Experts of a small language model: 516M tokens.
Below are experts of layer 5 (counted from 0) of a mixture-of-experts language model. Rows are named router (the router's row for the expert), up (a neuron's input weights, with its number) and show model dimensions 0-63. Each number is 500 + 25 x the weight over its row's rms, rounded and kept within 0 to 999. Numbers have three digits each.
Before each expert's rows: "gets" lists some tokens that make up at least twice as much of what it gets as of all text. This comes from a sample of Wikipedia text that the model never trained on. Tokens count by the router's weight.

# expert 11
gets: "s", "es", "ers", "les", "ies", "ations"
router:479480521493480512524539533474469475489481493495466481485492560510460504540505496496536526452515485517448445445476542477487468491505509546505503475475502451490523492486532469476509501514511491
up1:501496472488530532522523468477503556477504515466493523519555472541493512531498514489506522504481502468491526470532539511467495524498519496524516504509529529512468520519512532517495505513541524
up2:506503521510548539539545519480543499505499488521523544456504536526495429499500529476459486523530493502523500481540509473477519494481450496549474520526518480543520497527502446471534491478507461
up3:461530485522514549509533506508474497509481514505542486512515493536505473509489551515466516505536496461508499524454492478519497492477485485467446500512512516507502469512494484502468442573504462
up4:508523549527462465536497486502519496473481480521484502492479537471478493547492487509496513501508509505496558550525482547499524495480529498484471503516543518513532468506480460460469490482486498
up5:499499474506469492506538498507467545516449509480465500499466549510518518498444503505509478502521497507517475479464493463528456512433509503477547487568458493539531488508483482562519487479505482
up6:495472450450492520510496514520512492506460511485482485476450515548461505537477545497452514501563447478502483489503520480518474502498457553503501510503518494446480513525536477478471499478460500
up7:490518468502508558467516522549498499447484493486540505497487518549538484510547513530490504483481482552456482513472515493485500482504532553527482452508495513509497470471542457525490506488494536
up8:475509550566496521474511446494482509509526497472504517491487468512471543513488484491532530543529455489495531492450514484521475486549510508509494513501518551481515477534493505484528489475466497

# expert 25
gets: "t", "on", " of", " that", "ot", "et"
router:461466512506493492508489460496463481474487497467468488526514478538498475492515511530497503474495502474504456489485508483507493494445559511519489543477478453510519500501475431479467498479480520
up0:497513487515535498506515525459515461509488513533517528510485488506527479514462474505535516475537519480547452516494507458522492497547490493455493533467510487484487482500495522520525521470541519
up1:551467469446497500501485490496499504478477522454496511462489491525536521504468518506480503492525503520495564478535474443508524463492508458530524486491492502546494462488490491488479446452518492
up2:459474516538468515487519490510517435494556480475490466486510482491512510474553487482495538509485506477533484454467539497494481536498523523517501489540491480534475524478476504489477495484465469
up3:504486502495483519496549468486434491510464486524504534502494492495515496518532530500486516518514505502499513512505464469479438500496537479509481477450504536509481528504519454482469532486464516
up4:470454500510469510507543511483490510544486514482542510534517525451524494512482486496545528503511528507467463492482551486463475518454506510474463502505516539484493516490482517479468476487532520
up5:519483532487490484494499523508526469455518485484477497499499464492535472521493524487543499451508493480508485510522498487505483474479484510572513477528529494496488463448492516494484463500533496
up6:502494494492491531515497459492508544490516457489498527529492533505485551506498520492500499455510496461500525508491538541462512518432501461444505490490498459528490480481482510473531513485471493
up7:499493480504464492551484472509499513543517483520501516512494481495542526478532527501489558490490532509481502480444498446528512564466486541501514493489490505488518523498544486488489548516483480

# expert 22
gets: "st", "ct", "est", "ion", "act", "and"
router:530511482458477497493494477502514502488501503489483554511491476542506482484537525503525539474498486473465492476496495502483503528494490545490522542544479490535475446518514476492517543473520496
up1:517511486474480529527525469513517485486460482523494501514505481534488456527499504471483463510488491496516504538502506450459482524522507551488503520448505506492547528488528544532554485451488519
up2:567510512497462482487481493469519509471501471514470485487512467523480448488467498496530530507523537490490510554460475520525489546481496524506532494524514507525520533546530489537512477480473503
up3:470457457491462507497521471511494535529521485478496529502478501536478523494522491501487506518458487545507476495554501505500503524523543496494490493475518568462483487507515429491500453483469517
up4:508490459527459507482520558507446515480511451480494469564503479477484486517463507469474494535493504513475500494503490509495462475500477448501492514500494513530504531539507503482486457505513477
up5:524489500480532471505525548473498513504508524458521518470495511508500492514525489529546504468481494511517476476508522493481484490505502496561481532539493512465484482557487478458496479447528477
up6:469515511472498498476546504470521466465530515481507513525498495484536498486506530470537490473539485489523499518470487542525472478469506515521552493491466506476501466505476518525527486495521521
up7:541506518487494505504507509523515506486518512503507503497536538489513525514474499516492455478508512435460484518499505514513488455489517484473466545520448478505483537489497490487540528454437517
up8:532495468532502547523495462501490512493486486490516507556549508532526464463507475495486505517534475529519473483479440518481458495541513491518478491474515473526475516513529482463448538524486485

# expert 44
gets: "e", "i", "o", "t", "s", "te"
router:482525552491471506497547523483484465497493489506511496540517501513494496509507560532501507494491475471465486499460497495454498533497541555552486515547514476516487486529502471507506521457511496
up7:540467510503488496493499463482525550530504498486541533513509495526504510510486498546492509490493543529519466508543485469509502511447492543486550483478484489458496519504502519502514550458489536
up8:470454492455498539528453504491492551524548513508486522489559502502509535499508485493495506527496471525495485443512491440476496514496536503555531495478500462476489474491511487460522497489505529
up9:501490464478489505480475486495481488470471477543496478513554508505511490515495492495540532499503502510487509515546548525494477526447476525557455464452513503503538466512533509516459526482523522
up10:514514500544476520457461495481516514483486492526512490502468494514480528504516471488444476473523533471486524489465462517516493549520459490509502510465430507520508464555493488521480515487475488
up11:482501529473513523464457506520519507464509527473461491527489523492483506508556466535513508482529539495473503521545536483503545469544478507494510503503502491504509507496476519513486489542525467
up12:509493536530469532501540513491514494511492483453476492525466473485515505515496545500498474469454489546496487505477536520457524484418468497464543514504478495514534521486472500527493470492469489
up13:476557464508522531522478472537514470541453531521472511493524522524464502464495541495494484494478467524507513473442523461541497501508456511493501497512461474499488466551498515491487524508522478
up14:530518506495500498494480473500515496472474509483502487503523507483512473500544513507495480543514470469455510491484541570496504513513482456530501517442530452519509508508533516494455491482496507

# expert 27
gets: " |", ";", " =", " /", ":", ");"
router:518484503484500540553498492493473502464470459490479491498473533485514480508492510511506516484493455512456447476510490469484505567492525493495525482484492475544487442488500465519495545477465450
up1:515464521517528458475502472460487529524526546485518497486525505481490555486504474516485510522532502499554517501473505489548463515481478518493525511516513483471482498443469480540513467522490469
up2:498495544504484469516497486465515497507453446585515513511511524531483514513472490517511451493503484455458492479491471508478504480500513552517476556481517535532471537516498529476498475509521535
up3:439513504504504538491508468516508536453502522491506494520508493510529525522505495525500496509503559513467498506520461438476464471519452465508515494504497474495494493527515510496498514451453493
up4:519553498463512488514516488507488499503477477532542473485562474544473500507438459536496516488501503527480549474505480473472530501477511488444491467468503480536544525471468512496448522504519502
up5:514517480502516474497525494493487532481437494498520469501514452512475459498503512472506476547499473492472478481511505491470504493468485493489483542484503478464523489526507529462480512471449482
up6:490507494545464538535513468482519568488516538496491501543471504504496502494505483526485503494495502498502446486503515496489499514466509525499545496472517536493509458473502474516475469527479505
up7:427459502520471490528477524539571508485545506480474466482458474468534498506474484493522510475480499470476509519511515521512450493485528503495470506521516496488512469470521514514486497518494502
up8:481499483494455520490476466532493476497517488485498515519485508536531483481526509479500549566560507465475522542500505535481504494481479509483486471524473485496471518498520516519493531495541501

# expert 18
gets: "w", " W", "in", " w", " M", " K"
router:496457497492439515499520495438461477508491496465517519538527501501502463510527514525509485504494508490499455472454497471473474490493541504486489524537513520474489479487517455467503495487491471
up0:505500500507488468514466491491517498465499528490463488508492491485483478560474460456530467495511476505522508569457483521527478514461502467504563505493460476471521505494525554503482494490514556
up1:496472489495513570500507532524506486465514525475512526505530481531478490463495515561494498511522484515525490508496493511449436470539479545552497468532485530496466486519484470495495480543490499
up2:527514487519517522476471470504469456467508486547507519516525516479523506483513478504528499521461491521476486519504507467527542468500468498455527548475495446499519505499538472552489515475523525
up3:505488483486520458484464487511482515484504506499530474535506471488471536495478488494468546530517499548530491476455565495512479545472545514475521496531491510479523492463503451470458485473474498
up4:505445479494488532460495497547525488466485485497503484499494522523508537474518486533486470499475473476469476481524522463553425510472489510516515484516495465486491500498557487484528503449504501
up5:535479493497506523506463506504500497514501532518489494547473458496510502494456500485521472510481482510504505507521568529479474482485500520512474561463535493501488534467500493462501502505479489
up6:494550501469482497545515516502527509486486458450529507524486522524508486506519480498543540500509501502490493499514519532507517510506464501482533465468534482486500468495519498521513499516509498
up7:512459529455525509478473483494470491526470465437552481513511494498508516517467502505512500511468496506495446512473528493523471467520459453507545505543452492485478500515501502503467507511486503

# expert 40
gets: "f", " I", " 1", "I", " 2", "F"
router:476531486473470513481544502480509478478453505486507537497506527484485508508485518510513520481480477486479502468460539482461526498505519481508488520493492477500478418509505480483536555504515461
up1:476469462501478464427506504508510520513532515529479569513484500496493515511513501492462512471500496565496519497517536522524511514464516474503517503462512447506474476497468489498551483514493496
up2:473549422536468500482511534469465519472539495510484511489488526475510494497470501506497501478473527509460511509485491500524531502499522492483511538526493510473515483507453519499486534490518470
up3:455499530500498502528492505466533519470490504499523537531497528477507521528525459524472495543510538493490475489529510485523503497458507485527491457510488463480494544467478521503544537536505503
up4:484467510493479580514471492497481484511484507502528491512499511501491512542479546492496486480478523531511499452496524516522462488530444504530486523546490477526501509514470472513472489481521468
up5:489480452542461471519519487515484489501509456520512463539475516491498477541480510511503473503460496511491508507473535539545485460512529498497530518498480457497476498541469492511513482501481530
up6:520496461503518504494486530512518538500513490523512508507527509495508453518521471454528448471486513468483457509493540490445531486493475527525538506466469425509492486518506506554518500500523512
up7:518515469490494510533544502493503499491456460519494494505505536533480535484469477480500469503510542496480495462477516477453477482531495503529511548479535477476521476534500500501487491516569502
up8:514467511441468507482476508491451478500524513518503488455509513533491481502492500476455559504492447511478508495505509506493502502455531490495472488478479459516477474559509466477509522525507483

# expert 4
gets: "x", "e", "ck", "y", "sh", "tch"
router:514487525512464537501467507470488525476486477508462495534506509551446498518469525491519484508522509534499434435446541463522485541504513524496513489502490488511497489511466522503554514467502469
up7:514491514475473519470534451463473508467536511507426512507442484469545536531497481490527500492494526455484501506503490511423509477504521489500523512498499503508516512502478484507483515478522508
up8:541449535455493534549508511458509514469474514481488505527508517550493508496528474496466486484521476519513533507549482475508476456508507495512485466496456493495522469495490485528489514509524484
up9:488461494575476474501526437493490494504473517520522514516524551464507499489511508477526503494524494541497529522456512521498478512451485501488523496531517480466498486529534508522466518494459532
up10:429479455519517508519497462519506494456462520482516515500511537479521520512485413538518506469482471495496474517519513536520488485548450482538511481513468499526467507497522510469499492497483488
up11:509475488482510501505467482498477467478494435498512500530504528473523483519475505524481480532486506454496442490520532497478475509515510538506504509467488479516492464515490478484538481521476469
up12:486487505461536508538497487497470491470464553528511519507546501484487513522513528503500558493525502474505510526492491516523480529471495508466513520483498510503444550495560513502452521449522513
up13:519498518493486512519489515536489478513507505505572507519503521474507521468510484492482463498548480533473506510525501477434444502505480519476551491494481458482478501499462485516523556515466514
up14:501533451513531516537509489495539509486496524419486456542529501503471491527510482532514523506517478497493470452516492477499483482481503460515513482493530498499517523480471480519519515488505502

# expert 42
gets: "-", " \"", "–", " un", " co", " ("
router:501538496487489526521482512480527462449495492443477534493503484478491452542487492490498553480480470531514484480455540478490488523516500524493487525489483523507492442503487439483510506496470518
up0:457511476529523521498508496498494526548487458517517565452511470508532488516471554507498480469460472495509467485494506499499513523482479524463518480504505473505502520557487524500497513499503486
up1:463536516478509468491506517453479514533512500554473481471462511518494520480478494485545504533453498502449509538483502480487524478463472491481517505504529455520529506504467491515500492555521472
up2:475491556494525505453499499537498495524511519535486499502510474503467469536499518478488469482484550505517485495542536498492493437519504483468460475512516487502527483474476503506506554493542522
up3:519490497471461527492491525481453493540500500485489460480549497505480527534522468545494521514468492511494492491495528482500465545506520496557545527504457515499490497489520500470523525483561523
up4:509522511497465462508482500489514543495544468500509513499534498509485469494501514550529485494502493542491514487467489516502495478509466500540524526542533459501510497511448486527554496509473508
up5:551527522486543499499516527478493520505498511475510503499478488504442540495479496527499505488497516475470480522464537502529495467502512506517489516440507511506441468480513451476496506504477502
up6:490513506491462494501491490543497468502526476499496488500500506488471498498526549478503511468506521529484533501545486509465502521517488483502504488514567515486477490486510503499549513512472514
up7:494507489484491471514517518482480529508484546517503488483485507534478501543505499477463481460492507501484525506504533513498497457533448520515500545492457497490482498556525491498520511483490537

# expert 41
gets: "n", "it", "in", "at", "an", "on"
router:494518491528465500508514492478508483483492472476503507551505476533504494508513486471539473482501515462502433483524513476489477525480542502496546513474491488540505510510512476520468493525536510
up0:474461486512486455504551473548544493473495508519498503540517487491502511517511557529461504485510489469494485474508495470520497506506489523470477466478528457484515477511504506492507519518440496
up1:485472525497522515515459548525481485508485466487478450518514465506522467485514498480466462498501502456478533473511498488516525521464512500489483514487508468524516462491558496510525471455484505
up2:474489473469533492478526506486523473485471538493520498484489477510532525452492517513514529525497467501531507470478479480498524519477493551505481524484508503436506531533510487493521526434493481
up3:530504533540500486503521484510468538485484483514501492455460503483526465555470552520519526500525476502478481482487508531456485546500491498517508508518482483484502468449516457514531463512478556
up4:490484478535492461516486513470458479478485481483486519496495497518491484497549483455478551529464525493523466523493519504484532540509498490465483528468488511488547449485518505504472490495497508
up5:496492542485459538515505475469522459493500493506447513534526465504483509445533543472540504487498500542480483520476463510437471486541514500512472498538539512530482520490518504479468482458508494
up6:536495477497492501505459453466495480462479542490518460495479473520513524501479515485509482514504526505511524485536503496517519509501487438488479498469491530491509482481461501499465516507447521
up7:494491483515467464538476473532513522451539497500520496506524529485500482514438463476535504543512502520454494464535522495557520519499475508500506486554524511485461486461487486495543542510484511

# expert 5
gets: " con", "il", "port", " August", " March", " May"
router:485499513478489513491485462490510474499465488494512527483491520533516516486564548474534510495454459524478487483504505502467483523510483499511504500516475518498497473495508492472476564435463479
up1:521509539504505497487499498506501495452504515487474510472525503527516490501502497467466472425523491453559460524506510521504467506477470537482500508452466498541516532522487512545507476483451507
up2:554502516496486507506462489498530446533463497511456523509499503476494442498508499530532507504441512491482482470487515524532501535489507482485458530475504501498512520481495498523520498512483490
up3:536473489506491510505485508484477462484574492464502503503531486526464464531479482482484468495505510537486451525516496488546515523499494499561526525482469502502429469469465540524491489495494504
up4:493480497487541526497497489565452525471490514494469531525522434493471518463514463505514487488465502513497490518480514483478516510505499491536474504473465504491449451522508506494498470500515532
up5:523557481516550529464482535525509463485468492455514491525494465530502498489548512508511542496480495478454460498505502538509527538509529510523530505538561507505468515513528494425496534493487517
up6:477507499475485537485496529514538529493498524523517546535490532533517543524516503543494512495495520507502539512506518523490478486470487521459521433485449524512522497508509472493475506516527488
up7:515498488506525465528472547473470513505492466516460500489459519544530512525491501474463501493540548511525533488482496500468500550474509480520531467469493475498489491512521501500515482526550487
up8:490485510533511535521527491513496451489507519459510569486459536509479497490536543553464519482519468517485507533487453488496488513483516494546482540488512519535513483505492472500523469492511466

# expert 31
gets: "ation", "er", "le", "ment", "y", "re"
router:490481495483494540530470509495519486492489491494462518488499521550429468500488523507532545497501466484483491497492506493513475488511512524513506494491511443544503494485500505517528516469502487
up1:504491483495513508537503485523510468479521521481479507520517475539500499523523508533495529474489509477501549525522517474548487455494502515514503545508536501416443490506479515521514541495490494
up2:549499504502517490487495517508472497521489502508511512516473469503500499533487522454535472502536469509471527451491444510492498495509488502525522469490471471521508538506472479503486449492485515
up3:467509490483510491507459451481489506515477478462533519504535512524454524477521496510504522536492521558491508507446510492503525507485498497475493504511540530528533489513468493540498499476476514
up4:550507522479497507517508498554498500481519489502531473538536479506529493502491461528520579474533479497451524488504503482487536505485509528510534514487504477499485548517495506498489497536523526
up5:534488478490465549549499488494500480572438490470523490479519522521497535534474517530501535486473468481492520550507511475514472501475495543511474490501487427521472521509509479508479494484487462
up6:491509538487516463525464465540512539517461539471491491490489490482502474533510460472490491521522500549514496474551511492475476533533549494487500519488489511500538503484493474516496515472488513
up7:498476518465480482487496443536502507486471504495481507485529483460520477497524488558536518510496456533499473458469520535511531550524515506490508478487492482514505514514509481515496516534479499
up8:502487513519506487529545489512472520520504519453483497497519510442484441511451504525486484492466493495553501517478550543519489512472497507505530493481501426494513532483524531534465495497545506

# expert 17
gets: ")", "\"", "2", "1", "3", "5"
router:460542502497494513502527510487527482449496491464497519534487510514439458522476518479513504414497474474449500482507498489490503513482544501488512501513470481533517451471458495491507514479518467
up8:443478518492491496497455513530496508523494492494529470478488479489485521520505496499478486466533518481443476485511521482512502517482475535491516495521533549506500514531523527504511497507483495
up9:542508525484523451495504478491491508511500576511445557502507517503493522483551537507530518538474464469477472507468472478498470536490541465500546481466485530542469478497482491488505503512496530
up10:496483522472489513533497502496456489479497514507537511472508500536492486488539513498463551498503512547496490497547509495502495512519480528505485566490481539545538506534467504533524494472537528
up11:515513551507505475498479467471549470455491514517524513494463485544496499517533507483481505454481458486528471502441525497480497469523483487430532488529482484511519513487500511484494498499507492
up12:585509457514504515485481525510521490504490516506495509517478486479514512495513517500511491472552524476455478492556505485492484514504493495523536460512512468504446505505461491521498486530475477
up13:542503528486473500541525469474483504501476503483500493481496482503487518486471515479517507489503523438505517507525529488515494513534489468528467528444473515504467479532483488540569460523501486
up14:554508518509527489512525521499512524483503529490485540506484453504506534465517507508551499531497499502506473474455525491534447508530478467479490481527487495474510488520483445481497474496525543
up15:506520528460530465482482524457521463513535520472465532484517495504496501520520473514503504454503504507479504455489475505467481521453479553454487497484517491500514525480512469509506498529496521

# expert 38
gets: "ang", "o", "ing", "ung", "ong", "un"
router:496513470507483493485488516464468487489485461484514525536505476499501472548491496529523511492503509490505450447475495476480502517490552517513494519541534478492509506462495480470532502491484458
up7:481471530517497512489486493509495516539475523446494535500478483495521522481504455479539518473455469504479479493522522537532463507506545468494518452508486499495495523506492502546480506514486530
up8:492472502521484537498498499520501500465529524543501498506510481477514480486460491488508521485521486550499513515546505485477516548516487532500516475502533501512510459533488512495510527476475539
up9:512466499469519525535490497502480534461482514539450495513531491496474453481514490493476529475511492460514480506481508471518452507522489518481499529499511527492486530519488501502486555538538480
up10:476530511499533548528566456488501494509510554515498453517460491476473563478532518546516481511569504477498501525459500457491484473526518510552508478536515522488544510521525505470489499485467501
up11:504474540487491493464462494484509454517516491442503521518503521480466512549491514511499542516478534520506486493479491471528526502451482516510546528504490494514514483491457517507511521505512451
up12:509477492529527460513468520470490511510496489486530533499477496494480462487497492497463482503475509442488489477481493477458523501515530501552530514482510520509463470500483488468479521538477507
up13:515529492486484497510512531503494488484491472526477504524443520488543535546524510540514546505493487466486562510476527534505512468464492489516476504470520504501495536494495435498458492504518498
up14:485528522537488508537451502512490493524458507527464515496457470521536493520504556488519490512462524487495502491474537527524521520465508460533515532457491473513509487515552498483443547475449508

# expert 43
gets: " re", " Re", " dis", "der", "per", " trans"
router:475483518527446539525505495496521510466494491484505485518512512529492469502550498504526490459504491536520480483500503475495481540524547539470493479506504527516520433491482487504516541452477516
up1:491522499513489500477506508477554493469470532511493539525518449490474538519477474500509525488513518483500503480527477493508484514494470506521493500521509522456446484491480466516490473484563519
up2:531478520491537453462469520527476495462536483494507429517508522510529494520535467503507454441518498554490522504507490480501483482517503468552515508501523510495537480511519450469483516480482440
up3:536484511484502535509531442535502533501481536475530496511519525468495490511485489512467484470477513488497509479515523469470500566499509520516506537480494493489523529466517478471548458475549441
up4:509523485491481495516499532525439513488509480516501509503470490493487518525512521447527538506518503546571500488475488504504551473521533479514511507486469515533496476529480496502545501470493489
up5:510531471493510485506477496489483511552527496478537512519500465468473444492494513485498548517483513529467474443493485477543527509508445494519480511504466510512514502466521504491545446535491518
up6:516504500527513532519524521498474515509487540467506490508510477500514513475529507489510510498510492476484455445501521473509495516526526518495510474488538554472539512548562497504526518493452482
up7:480495493540508489499513533486477495503463532512482502551503507492462440519502483456504480486539503544493510543519532489528465504490517508470498471482482500464514516526480492515484531518483539
up8:513482521510484528502481456475510504522483490492466457524507476502483523472492511490548515502518487525473474521494441460510469484492475506551503482470492522521501475505546472483524520505520482

# expert 29
gets: " pro", " de", " su", " Mi", " Ma", " con"
router:530483482521468517494510542471506461473491476452495539535511552488516493528535502526488532483480438497493509503494554481468506527457509546489529533532482520497477471503510498529498537475495513
up1:529536516502510539488478491503481546489500520471480511487503447501461471539543529486486520545462476538532529517477470486535510505516482541516580490529509507487501494484546505507518523488468490
up2:496472460472503471500495524448493514496548449535475474472496476510503477539536505523491501505494486526472514511500455525503504530491487504528503470474516540524519497521442461485515515506532494
up3:481525466531482508487483497498511531433535474551492542510473531503547526506513490485509532491533516540491491509499506479492503492499492479513504489482491520447430459482526482522539497488515470
up4:520482461476475474506468523503469506515476465492532444488516519559528501506506476454510471446463497521515515502498551528502504515505497495507485453500476453468470446543485525501493509508471489
up5:546474492509500525494537520476482515500497474509503516501506534518519477537471535528516469509505514532495519581477550490502495523517477489485521507485466442490508456521501477484525518490528490
up6:465523471498506514489513515522534482499442478465455539491490490437485456456469472511512528508475536477477517482491454479475452480524510509487510531524494492498504517478491489471483498475469490
up7:502538528533497541520519520459489487478476496486480525481530467483468473508502506478527567478516547497495500513514521502509492500478559473520529538499457522480503528490525517479494501467484483
up8:558547475496530526496519492538495494473503511484479510519509493501503496485541539504485477526512488478522476498455462492497540483493524465486514481500506454488509492468519442476528496444481480

# expert 9
gets: " as", "ing", "s", " As", " with", " that"
router:462469503512500496513535535482457503450503491449484500497510507491520515542482494477553518450496520484475458474508561503475492539510500537531554515512536502477522505531514475493498545478489489
up1:492492506478479475500496515498502522490542534453491550516524484485459538488556498491527520514529478507514556471500531474521496469504499507482492518510484548484499526523489493530503484505448508
up2:514511534540490481504545454489494488513496477490506505475462510520469504461449522571492487509494536538486498503496483497494506508493473492523540508497449481452451524479496519488490524483493507
up3:454490510508451490516463507517518459503445502506518523516481530470515496535504484498479561477477535491491506501507478459512495493494509485505558518505489525515498531513519525521508516479509503
up4:529488519524494474493487489494513530536471526524557514486491508507479479503481503456500506477505488438487467512528516538554513495479481514492484507473511465514496461517488523475487495518530515
up5:472491538472512485485479543505482486470437481522493518549510550485467495495499465529462504479546486458521488512471502465449539478497489493489468547461500467521499487526489519458467468479475465
up6:502496502461465515523520472500521488469507476506520467524497512481462476530480505476498513493491484477492457520511496539530546516522545516518504563531517516524511476500472509452470457537502512
up7:504511478480512488512526520489527518488507510495526460521470488507476517514480514484507495509485524482497512536507478472465537530555536535500509530503500508488471510467529486505512488492454538
up8:542525484500458482568537497528525504499530507496557531510484455532494531478490504493507478483477537509498492485484480461483528517496485525470431487493522535531505488522503497511468459517495473

# expert 2
gets: " E", " A", "A", " di", " Di", "E"
router:513497511484446549499510501455493484482496486481483526539468558498470483532535539515507537515489463504519505488454540449495514513459521536481506518509519443511501484519507492531519549469500497
up0:485494458466487534462474507474529557487483505528537514478519506492443499523469499548541515537483478483505520494481523522463482492495529528480503514472453456505495532541466492462514494506485489
up1:537503485492512505470540550503539513474546498466522471484529491466487534480529519507507487475514494509506449483503517482442577522487452527490502530515495531491477485515474491520507488536506482
up2:478500515552510511516444504471491505481524438530500463504458510532513512536496498508519475541486523476463503546507476508513482547512558563485510538470527474503480482504510485499542493509498486
up3:467494482486506496482505480499503458460482489481515480523485508540487523530477523552522468523458536475510498536511491499545511488488530509496501533519482481492533504509498533484489489457530489
up4:522509485487475465523566443536485494520475514487458496447464469494498473497527501489461497441461507522495492493503484495494469500492500442478500514501521509530492533468495514489550521507454454
up5:522529532466493500510481557509492506471527474494493478478482436541513501497499475511507528522502522563506523489503516498473536521507506508511518462498529465485466485524507494558503516514507519
up6:510525491544487500484515439512458515522495456500518518484497483521474443510529529511477459510532528500487501505499481496498440540479490502525501490509492531471444496477472510479498457509474476
up7:515505506513485544479484519500497542516483485458506527504496508490535511506480566524479532535487500536518521496436533480497516510459589474520485489533486498488516491509475492474474506484501525

# expert 23
gets: "il", "el", "ent", " Total", "gin", "pe"
router:490461477492461553520493509497477512485468425493491494508499480513503465558500528520527499515463514522477469487507494474495457514505500492500495525511502488497517503471508491493530519498438512
up7:468491516512505522480498479446483529527472491493440507501516508488523494512489522488513540509496491490490499431506518497575494470501536484482515488499474481516479539483518466510483482460509457
up8:469449502456473501488510481477509442511503476499480492512495470488511525560468451521545475483515506469541511518483474481474478509461485500502543492463498482520524488488450487520536532476471475
up9:486508464512473538492476523503491439484523457494520479496477410502481538483500508502527531480497463512482497507470532483528509508498510503448540521503464503514465532478542460437528478470493527
up10:483510529480459505487477493502465516509497475491527470506544518513456488522518513484512450486477518522452499498562533567520475471475478521518507505541500484479469477537480468536521507485507490
up11:522506524485501517510487494499535436498467502501504505510493485525493516457480506466494438467480508514473515495502520452538475507544555547498468493502481472527543517478466482475517543508491483
up12:503519514493506531529484490568491530486476486489541520470468483504493481490498504485501477518524509490521490450503481551479507519526514482495511497530510515455537503524513489458481526448467545
up13:538564480507517517535505499485499499492501510468475497535520491501500492514497509487541484490563511565490531534525507470501486491473476477542495505535528470481494518508497525519520508499483506
up14:504528498486500530491466493554491474498544485475473543495556513513469515521536504518489497512527473475516489491510481470489476504499519499532510526471487491483501527506502498512488487529512512

# expert 45
gets: "\n", "|", "---|---|---|---|", "|---|---|"
router:480527500492497562515494495479494497488469492472471531523490540488497471542498502535510517448501466487482498489467540464488511559491515504497507514478514516536505444487517481491492541477506465
up1:487531485528508483493476493493467494520515473498459498519502453521490516468461526540485485483482508563455524494448545499507510503495507489491501501495486519513501492531473497506501508544506501
up2:440502492504457465506517503461501499512498538497568534510505497457474486500521510534466487455500525478491505483499498506514574489517515506507479495492519486454512540517533501484516539515495485
up3:550503506487515502474498482520459506489482503519517504470498486536532472504512458493482454468467491525461429502440522527505486500506500472555531431505487521483521507484509502500514512488478490
up4:527479445502525465495495505495488458510523501506454482490512475522484535547475480462457484486501475468509456539489549508534483544492500532529530472520517505547498470513507465524515470527529526
up5:453477469506510535520497520491522528510473510505492485549499478520494463550548522517519502463518486499481487509530533484498514438507474495491508491492483508489530480517482484476504491496513495
up6:523528538505491460537485456457476487504514473495527521482473483523495510533495505515500531499543500488495480483520539485507459510557475482512475465491506475529497494490517507480515478468487540
up7:479468454519516527485483485480474515513471491485463505514524537506511493508519496474490520530442483484474506519487509480519467475513491498493542515461462528463562462505484488471504500488445517
up8:533526541545531498522497491484485490487530460481517489500487488498487522521495480437507493508481538471471548455537484534507443494479538524508512525566508536473538441510565457511483510536517487

# expert 0
gets: "a", "i", "an", "ia", "ov", "ra"
router:484518514520465489531487538494485478485516461463523507506477492499422446513518548496488507459466473502483455462515506473489481484514552506486526486477507494524478503483474496511514510487468500
up1:494528447527517501497515481568493472534512497483475517527535529499481499507476520493519509477508482505460465511471499520489507477483533539506501493513522491445506508477457529511481507532530509
up2:462513528493516485523522503535517524488496455487510518497496467549507524502480468508502486500527519469513519477527510507449522510559508516508518477523492529510485508510506535529541482525489531
up3:483487516509479511521538514480479491516483500467490523480476472493511452511516487547477525559463496496491491491518458458531477591495511514479484497508541483537472487511489474511494504559495515
up4:492521469467485507492498499507478536517506523540524488477522525492470497528501500494504545501510477474500513491446534474496511470485534498478499496500509472501518475542487480484518500495512510
up5:499529518467535520524514512499517493485492485474497488461518497509456517502508500482519496491567524515489465490502519515486493514455497499533489506528512516510475452512507524526493515481464483
up6:510503490524535480543516508484512505527480495500538490489468529541509506497548451536457505493503513432541435467495507483479501512531522489461547537457533496515508466517528453509527520494518527
up7:483456514511529444509536506512498507510524493469456496506493452527506513481493535481505525490546478524521521445494530534448528481541477497507486529485488514479535467460517506521489472545469510
up8:520440495488502531553537472470516542531503482512515518528522524490492486537477496495511492490483485507535445472528495462498471524548536535472487471559518535522482487491464503535466515528501532